Weights of a small mixture-of-experts language model, trained from scratch on English Wikipedia.
Experts: 40 experts in each of 9 layers, a sigmoid router.
Below are experts of layer 3 (counted from 0) of a mixture-of-experts language model. Rows are named router (the router's row for the expert) and show model dimensions 0-159. Each number is 128 + 24 x the weight over its row's rms, rounded and kept within 0 to 255.
After each expert's rows: "gets" lists some tokens that make up at least twice as much of what it gets as of all text; "mostly gets" lists some tokens that are sent to it at least half of the time. This comes from a sample of Wikipedia text that the model never trained on. Tokens count by the router's weight.

# expert 4
router [105 131 100 134 113 148  80 140 132 145 131 113 123 146 132  93 125  97 123 161 119 111 113  98  95 147 164 126 118 123 136  92  98 118 106  88  70 141 147 142 162 100 137 104 122 101 168 102 133 124  84 164 159 132 102 133 128 129  77 173 107 163 143 148 135 161 105 131 188 141 180 115 124 139 112 126 114 122 154 156 109 127 125 132 126 125 102 119 174 146 144 112 128 131 106 180 132 130 139 138 137 121 170 106 156 111 131 130 107 140 127  93 118  93 145  72 151 167 147 163  79 139 113 131 140 154 106 130 129 132 132 103 106  98  55 131  88 126 145 125 117 100 126 145 132 115 135 118 123 149 102  77 123 115 116 148 122 153  96 109]
gets: " of", " in", ",", " for", " with", " on"
mostly gets: " with", " on", " at", " about", " between", " during"

# expert 21
router [127 143 142 153 123 159  75 131 137 131 138 101 138 146 101 144 150 124 116 181 123 145 103  85 136 152 163 133 105 109 116 129  99 174 151 118 117 132 138 142 124 140 137 119 123 123 127 113 150  73 146 135 140 121 109  78 164 172 129 150 112 146 120 128 138 135  72 113 124 130 141 144 172 126 136 119  96 157 158 117 138 140 141 125 128 101  97 100 144 156 165 116 142  98 134 130 176 110 137  97 119 150 116  76 116 116 148 136 154 102 122 122  99 127 141  41 168 104 148 143 102 144  96 200 117 128 102 135 112 133 151 112 151 112  89 101 154 104 141 109 147 106 137 122 133 138 101 147 120 162  96 126 135 109  87 103  99 145 116  86]
gets: " 1", " 0", " 2", " 3", " 4", " 5"
mostly gets: " 3", " 6", " 9", " 0", " 1", " 7"

# expert 27
router [ 97 138 148 155 137 159 129 120 175 106 162 115 109 138 144  98 130 105 177 185 141 172 131 131 132 154 141 113 144 148  87  94 126 151 113 156  98 129 134 113 167 138  95 145 103 110 165 129 126 103  88 119 135 135  97 116 161 122 124 118 103 136 117 113 125 121 114 123 112 166 190  99 132 121 153 127 114 127 115 108 127 158 126 133 131  81 119 140 144 134 157  94 133 113 119 134 126 118  97 112 129 149 127  92 155 109 133 154 128 107 122  59 127 132 166 108 198 132 115 110 120 110 108 113 154 127 110 147 126  99 148 153 111 107  68 143  98  86 121 105 134 128 129 169 163 156 151 104  96 145 137 153 111  85 118 134  93 120  82 146]
gets: "|", "-", "=", " |", "===", "=="
mostly gets: "|", "=", " When", "In", "On", "There"

# expert 13
router [107 142 135 173 136 115  84 108 140 102 146 141 117 142 129 144 165 121 144 152 120 160 127 116 108 165 136 157 143  88 130  72 131 137  99 134  95 155 114 111 159 133 127 108 134  88 130  86 117  83 114 158 100 129 116 118 168 129 132 176 116 124 138 152 120 134 100 120 126 134 160  94 122 113 102  99 101 113 110 133 149 155 169 145 139 122 125 145 154 171 191 110 130 109  88 142 149 116 156 131 142 134 161 103 127 131 120 111 146 117 131  89 137 118 151  71 170 152 146 108  97 135 136 107 175 117 115  97 119 115 121 144 106  99 106 102 132 155 121  94 119  73  94 154 158 161 138 105 127 139 121 140 163 107 119 103  99 167  76 139]
gets: ".", " ", " and", " a", " B", " W"
mostly gets: " regard", "|---|---|---|---", " Gu", " Br", " represent", " profess"

# expert 12
router [ 94 139 130 186 136 136 107 151 129 123 136 126 128 133 137 136 179 127 125 163 122 162 142 114 139 180 162 155 130  77 133  92 112 127  94 129  89 135  89 107 138 143 148 111 166  90 135 126 155  75 113 157 141 136 132  88 120 128 126 165 125 121 138 148 100 125  97 128 121 127 162 103 109 144 139 113  95 116 143 117 132 169 153 130 116 116 113 143 130 158 160 113 113 117 114 182 177 137 157 133 151 135 138 101 151 130 115 112 126 123 135  85 150  98 128  70 172 141 130 100  84 143 111 122 178  99 131 113  98 123 114 127  94 104 141 133 136 159 110 100 144  82  93 167 144 175 116 136 134 140 150 127 148 121 120 120  92 175 109 151]
gets: ":", " –", " -", ".", " —", "):"
mostly gets: ":", " –", "):", " :", " →", " –;"

# expert 14
router [ 85 153 151 152 101 128  66 156 115 105 116 154 140 142 129 148 104 122 131 142 119 139 116 100 134 152 120 142  88 151 151 120 121 129 152 143  88  96 138 119 161 123 150 116 130 114 158 104 145 126 123 159  88 151 116 145 141 106 153 129 104 108 112 139  58 121  86 126 160 144 164 105 122 144  86  87  89 112 116 115 112 130 159 124 104  98 126 146 152 169 153 103 127 140 125 155 153 105 116 138 146 141 121  86 109 125 120 104 154  98 123  91 122 120 155  63 169 143 102 138 106 142  95 119 168 158  85 139 135 137 145 111 107  88  77  96 153 145 126 122 122 128 156 135 130 112 128  85 143 120 121  95 104 123 127 159 114 177 108 100]
gets: " (", "–", "-", " \"", "/", "("
mostly gets: " (", "–", "/", "(", "—", " ["

# expert 25
router [107 131 158 174 140 121 104 116 149 155 119 135 117 159 122 125 149  91 124 183 160 145 131 108  90 163 139 132 126 111 140 100 135 122 117 126  95 158 100 111 141 143 141  96 137 113 113 116 130  81 123 158  91 108  97 142 171 120 138 158 121 156 113 146 148 124 130 153 133 100 144 128  79 117  97  60 104 112 108 146 156 175 163 104  86 131 149 138 157 155 150 121 163 118 145 149 136 115 173 114 116 123 178 109 141 136 131 114 162 109 127  95 136  89 123  71 172 140 124 106 132 136 104 102 178 127 139  94 133 143 105 135 111 110 108 119 110 126 115  86 112  81 137 172 130 135 127 120 130 140  75 133 116  94 129 101 126 152 115 140]
gets: ")", ",", "),", "}", " and", "=="
mostly gets: ")", ").", "),", "}", "]", ".)"

# expert 32
router [105 127 145  85 122 123  81 137 134 107  87  81  94 140  92 113 139 128 143 141 131 130 162 119 135 159 141 110 144 156 129  78 127 117 101 136  81 152 142 147 146 141 130 118 147 125 115 128 133 125 127 190 120 148 125 101 131 111  99 148 127 138 122 132 132 167 114 131 191 194 154 112 109 156 136  59 121 140 155 115 122 125 142 126 118 131 103 133 135 151 154 112 156  78 148 133 185 150 147 147 126 126 169  82 150  72 111  84 102 122 123 132 122 124 140  98 185 154 110 178  97 135 125 140 130 133 133 129 129 146 127  87  85  77 110 133 104 149 109 122 111 108 113 146 153 137 141 108 138 135 141 135 127 125 128 130 102 152 110 108]
gets: " to", " by", " as", ";", " into", " would"
mostly gets: " to", " into", " can", " would", " may", " until"